python train.py --num_hidden_layers=9 --hidden_size=256 --n_experts=64 --experts_per_token=4 --moe_layers=[1, 2, 3, 4, 5, 6, 7, 8] --balance_loss=0.00181 --init_std_router=0.0123 --lr_router=0.000765 --max_seq_len=512 --dataset="wikipedia_en"
Below are experts of layer 3 (counted from 0) of a mixture-of-experts language model. Rows are named router (the router's row for the expert), down (a neuron's output weights, with its number) and show model dimensions 0-63. Each number is 128 + 24 x the weight over its row's rms, rounded and kept within 0 to 255. Numbers have three digits each.
After each expert's rows: a language model's description of what the expert responds to. This comes from a sample of Wikipedia text that the model never trained on.

# expert 10
router:147140141142176141155115136126096110118135139136115120124139115116119137179145137090123154113091115123126133128135129170110131138137123122162138129117135088104146116104118136138159129126184077
down0:108088132132130156188118121134156102111141140125160137105159115172130120172145138141106124129126138167137121110095137148108140123188135096134148136129125113121105135102107125145088113119143143
down1:081115136118124113123125120138110139122142124045147130117136155100125130163087112110157116153134106098135144106132145109141162135147139098130127120148102120148152128102106139108144142120119166
down2:127139126126175122123099112116111130129104116128136149103172133139142112132179113139097157077102137127126133123098087163183121147105117169081135151110138154133144104132109135150121118146155105
down3:111125127118131119157189077115112118143106128127154107098125180131106102143127132160131126090126179082143116119109110118149118114150114108116148101153128090163106129109107126156104141147122130
down4:095117153105137148150155130113121092119124114134183107129132091083129105142112130143104103135135094102135134178118159117149084122120164106103165133129132121138145127136137111156118146116104133
down5:157150123102169092179149126130137131135154141134095127155169152116112170148183107116165169153106085108144122129133123109072124131091144115132154145111119130138139141159126151096150089106133183
down6:116112202144163105131130127143106091159102130102123157132135089133129146095157147148162104114118142117121138131186167126126161125123133133143109159132063153105118102127166166135081127142167155
down7:100135133122139155131108104133168101090141154134132096116148146135148137134117131127151143137144161186160134126133103093129162123128116101156123109152091111116115150166138124111134103135162131
down8:120179108134114169132161155157118135135128102112133097110154118135108121137115146160110080097148093120124155117132132131111085143094111184124171116138150144108149152124113129106128132107069111
down9:088141141087116144113147115100127158123154102124132139143126128126142129123134094123074117153151147149163098155138110136169138116117126150140144139073103165099132090165178152156075102121126146
Description: Name-initial capitals

# expert 35
router:141138136143148141151165192109093108125124105129207084058143126119126142178127160086137112088098105172116156137128134124114120147145155121149132130145134144178159125133096134153139107112170116
down0:117119164110126149141141127117116120141096154138154146104119143119144149116130165126133122132166127089102187125105124133082166124128148107086168121127104134170095103140119140107122125147101110
down1:177140071117097140143126156110120136095152129183128132149143134127113110152113113065138117118137111116121123065143150094096150146146115153108150103123119150117103148142147091140114130128141138
down2:118165134155149079121138144113103137151134121129124137126135148129138146120111124119165109157160109139118135114127097131148062120145114142161106077113158103112062136154117103135133146119164131
down3:162138122193106197157124154159116122111142154131095151136146138079104104132139092162109123134136105154108160157105111127172140157124129074143158126123144142122141107158141143150107127106112150
down4:172100111163113163104123144112149153106119163119133170150150115142112153135128089132105156122113155116152104137181146180111060098125126098124134114110076105172120167108104073170109124134109111
down5:127150163189112151047121099134136132171115163152117130146108132102085182118161110155144137131106148114140128098178117179137165165122089119146096147138092076137127120146155099122132111111151145
down6:140143129132135147115149140132120151149141115101168107131154154132136071131109096142138114112114117117116110143148117087130093162125125131142132139114108114104149145135129161152137096117121190
down7:098129111126122121131180153150139118111135141131122138135128073193181114127140138145132143158139164103161079135169171127132098095125097106109096141112129146102114153143142155119127114109132162
down8:115112104160110146117125113123131143167126116101151121117110100086140109150140093154142146107137136154115144116125127139095161109154124100122135110176160131144139149120181105113126118133133158
down9:159119106147119125147155059110136094153120118112133108109182119114132141130153155129106129146129122130076118126106147133117156152122119135127108177125114138119147096122078148128095148124124143
Description: Units and table cells

# expert 43
router:121134138181131154143135160111124112150156120146134133075113113120118140150129143084157114138119090122076146125129089141117107143158162139144137129152155155188176142120111089193166153113125126
down0:134121116127116149089126121112169149063162133124136098143124146083128118143154087139122121124148159117140128140176121117125122121112128095123108119118144095141102124170187147125148145103108158
down1:154140129107131150138158126122123152141138135087102096122125132130140124116115157136177134131097143102147118120149155142167113141063085150102082117081168123107148117132139135119177103142152114
down2:110135171124160104152106132111114128133107151117146133137104134121106117066129118109129112095160116106152138087117178125137144138135123070137136106146162145140161130125150156100149110098154177
down3:137124144127146139114152152093129112152187124150114125108090093103178136165154115126158119101128140096106143137095114119124141095160131089090132118147145104141162137132117110101098155129144124
down4:107097157121121129168118079139126119124146132126112117124118141141151165100147127112088129166121118160116112150140108113140115144101151113122149144162125134167147115132140104111167148150101129
down5:144125150154106180089131152128126159126124164100135120129177147108136126168100130112076141138148100107114099102104149118101136118145080102145121122103122093134137121105136119109125134162124183
down6:153107138113131112148125127115106151116109110123097153156141132086110145137074099102154148120154137160122175127129120091128150119075120153134093151116111161115148104117127122130172175147096123
down7:140141084130158101132130131149116095113169123099175133102152100122107145134123119144111100143187152147151105086122168129127144102124099157156123142131093166138180140125147156157119115156087135
down8:117135115167127134110135123135131130149141117151126157155141148079120116121127113121127129142097139111134129134178081139124149089111129075145101124116119124118156163113121144067100111077161161
down9:111121182165166162140142142164125131092084099103097137155125120095146123139127143076124110113099117162136099113150137133174162134096091134194123102114110096139068096102148151170105144098178146
Description: Digits and number words

# expert 9
router:124137147162128131140140187152124109146096137122138119100151120107058138134134143118155109107075081109088132132155136133116098133140117122137128124186137111175181133163095109179125147141133110
down0:133129109126113130135153165145152127126160155124118144130077108142164200168092148140115141119139163127100140150131189110153167136145076125167110110119120081134134116119150129127170113115086113
down1:116113098119141118140078140108146122110090094159112118116100180133102123130134138100152145150144106145145114120164132138142125129115157183126128103092115129148123140188113105151158104137090085
down2:148144133125125145159109073137086122136131134109111116109109170179117121126166166123130153160168116136098120150107110069131102084115137136172105124124104111106118146172137159132133144115095096
down3:098128125104122098152119144100120129111145109149133095102123096146149103154123069134147130119135158165103144103155103144122183161117116147158106160114149109138121136157143159116154134090151132
down4:112115140126090166130147147126160108166120090174106147152118139113119111133131130125153124117089137139146132143172102119140117108145112156109141113147110114101134167104101143116093147131136130
down5:080166140127150178119149108154134109139146101130132086119170104140104147162091114118127130116132085121138132123110101160115080115153110176118112143089159171131144132139117137065114201175150106
down6:139132146140174141113138170179112141115132119126127154137174098136074125143127112166115086128124150117093104123130110125154080123131122122120120137132108101093131116122137173120085104129168105
down7:107145117118158139110136144084151127110113110128137144107134129123082141175078090133133088135151153140102087125126129112134112111090118108156128079123126120127172145136153130100123146117110123
down8:129163160097161118118156096154118117140156086086117119132120106139144147132174159101183117129109093134143150100152123088163130134145123097151145130110149111097098122136118084090160079106152114
down9:117113099124104132116135142130094159123123132173149183126150109169112121107090153143093134141117131153121137142143057094106141141130163115118135145129132141113125150133128127145168071141120102
Description: Digits in years

# expert 17
router:135134159204150130144177141145104088150114104138130122126167111108099125129130118131146084112065085122094127180148098124118082156153130120142141148158136114132139155142089116142125115121165162
down0:157161136150145122134137122111096109158111115096063115141124097124116131125134145107135166084146128111131118111112166139142109146103098138136110127083135130143050143104098149150148140128134146
down1:163163124151136105132134112147134117139111137127107112116138149088126188110138172090110104107177122126148071151136152105106155152121130129135176140136111128063110118129103142113101108118122153
down2:148122139110112151085127139120132118100091133129141084100146176132130126072159131107131163107108156103130127119165119142117146111079132163116138179113127122113132138115114135150128128135124139
down3:117126114132179135125144162130130091119118125110154130154115128143157144131121157122156157132116170146129105121137150142161165155131114141085121138114110151097159120151125097114143141141175138
down4:112159136132137100126161138122123086141149117107122153129093124129168118109128133162122085142161111123141121121147120129151122168115085153123118135122121112141133151111108154148163135167142153
down5:140103159136163101159096130144118167087136131117099122152139110124157162134129115183147134167100133163132088125143147081142153157097097148089111148096095146091102088132165085158118121145110094
down6:119129175119104125146125111147116159112142135148144141133115141128123103083108136110105110104141116156155151131163110118106122110150147097095129167118109153128099156073121123116150159143111147
down7:125113167159133174172135108127141128110110097153157126150106120122149134112168106073146175107119123147135127110110107116106147126132120086165107168094145094126196117112149071167160138115125116
down8:114094151174142115101126122143075153130147127127077140100136141129117107122124132097157133087147125112178108131172094119136097140129088151144153129147124149171151133108119107131115151108120113
down9:123103129145141126139150093103091113158117095151091142085149130134135143144132143171120133124157134088166137156109128145163136075152125115141129117101143103144124106097103139160142132165123193
Description: Digits in long numbers

# expert 28
router:141082127149139174119139155085127120103127153145127106112148117111108127143128114081125120138137112102105143166125106153132113122147129128181142130116163127179168123122119121193153143129145119
down0:147154109118151160112118107150149151110117120111075124133128111117128172150157136116158134134086119138114124135119169151082137133131119086131144176120093156134150130114093100124149137136134121
down1:134159105098094104146104121121134152116116141137111124170142151165119134112118133151169149100133120119139149130108149120146083115123147108119144106110138108085102165107145139146106165159157151
down2:128119124119115127155150150114124144150127117108113099087158109121117146157119181073123166107189123122144117114116090117162118148125146122091116125143140141166133152134143140140132137155164117
down3:139168131153138169114168144114162093142075107134146116137134100142094141148117148148150143146105132123148087129122153149152127112118115145117165150099140121103143121128131146132125172078142121
down4:173158150139091108129122104113156125139099154100092130127105160126148130180130092137095159150110144094100139179142110113139131115119141109122069100115133149148113130149116105111104136122145115
down5:140103178182169116118118116129102156076128184129144115136154161167099109124095142176114141104161114140121138098113088142111129089131113130101130129143119127132093140158103142105140141102110125
down6:128121099140094104160130093102134120092125138097139134150107101127108098124103119146128132159156128153146145149139119160077134166143134139116131128121119146142108097140150144129116155133105150
down7:085083123094125157163106103107147120077137134167124163125120114126148125136136129126088157124116149100129088136132168145112103108115113110125156075132132098151103125171133122155131136092116169
down8:122148169129126137154118129124143159128130161095107155134130083154074120155100108108137114121160112122107162146114133171148090109157125114152121135137158145137122070136129115107097106088120125
down9:120095133113154116150095129084133155186090114155130117121119132131122118080141174126096104125110111127139150106062169148139134135148121156114149103147109137107132118127103172128150144139139100
Description: Sports result words

# expert 13
router:150104151112149147120155154122108101130122117150122132095146085099069155148137159086170154123118108153096133185101073139097115145142134132214125145119183142158124150127119085142139131126145133
down0:143103168110108187103130114131154109180132165154128126088129131130144117107133136100138110132097107154079089111109132140127153159110111109165153093146158135134127155135116102079143142095104129
down1:064142129096154088121125137109136125133135122170115142156147101188137157121140154158136126089110112150160085123146133138120113101142081117174117123153098114113130146134116148104125117093144120
down2:099126138166145166092089132122133132128119091117137157102116088139093149088166148118114069168109135118138109144150172116158119120151126146104147150126145141163124127120129142128104139134158121
down3:095127128126162165176141094065126133094121118080156132146101157145102158125099137139128097094120160139083159146132126124140116122123136149142150119168146154116155130136137164115154100109137114
down4:114124127143118158141122134161107118120080146111134120134134149128125144176174146116095129162167116156138103114127105144117131108128170119121145151108073109115172118095166084103121099136124126
down5:126151109149151098114144171163122108201144125109123142130150166090116167124098156153130166112118096115133108098122138099144120112100097129091151095143096193161122103156121146124122111115107133
down6:132109106116091135151125139164148113089179117138154178122105138104120128095103159134133153092117133157126131125113075111151149067093123132140117146128125132156155129118140126075093089124085103
down7:150149128157092132097114120132120132170170120150165099132141133119113141145122114168132158103128105151127095112107168109098078148105130120172117172125122105142148126089156126114114111171141097
down8:109148155159171135131135133136107108087164122109099148183112097165128140113143125159133094075118156128116119153107139158162128095099109146137137119135086109144121122132123166136157102117158115
down9:114114091105104167143135142145156122086084120155133120094109131167124136132141166105137143109128080063157120103136104145132137163182150129101135154084133122142133098166161096133131104100141109
Description: Table cell separators

# expert 14
router:133125086126177152128162141088133127112092122144127097118183100124123161139132153113118105137108118118099127145118140161122133155135164133129153148131117135140137144116125106144188171115164066
down0:164135111161115147180122129135125134109116133135138123114102128133142134072098099022120125106126099165116119177128152098132117124155150134121100124116145080105134130151084139117115139118138126
down1:136118108110121159144110148119131113148148104128153124088163147148148101143134147153100126131134096145158121095185101098107102141134143115136130138121117133124132114147092153090113127120154173
down2:157125137084075147087115142089152129126169187166142126109111111153104104116138114164174088146151119087163133116115155132163129150119133158116140141121093160131099144142099106141130137082103104
down3:084136119139125116113128089173144146081105178114122115112118172161179159149111125117128103140116121138094147089104136113150178135170133142124156108116103094172131126133104133133141122112143110
down4:131133127143109107164158131143132144163111127131090142094122119131098175135134101129161161136114146168147093112124160109138125125128138119110088071146115147130147096164120148138129142114093138
down5:104101116122182131127153099091136123126099191146140157165130117089092101127121131162116141134151066131135162133116137132162130140116113099116125144134119105124104147166149151114116128109145138
down6:116111167076115129086133169150129197089142106147142110120126171124102116128129134083148085112142156107116108116169109102172111081137088129121112149115104089140119137114152139169138155127127129
down7:150141104084097106155106116103183117119153115155137145162059135130112142122117091127089122112129103107085128113114151115154123110148140110123171128122135089128144171159120157128119125159140099
down8:133164128139143134182058110125081121134179121106120113125100105093153112112170132114133162113140169078176140121113128108153125135150098138138124119149071134126109143135154119144120082155140147
down9:127138159174151130099157102094141107129120124115143141162118179121132106114154123085141127134124147178116159114124125122097137160126155127090092119125143171130102125123119114155129168135158116
Description: Name-initial capitals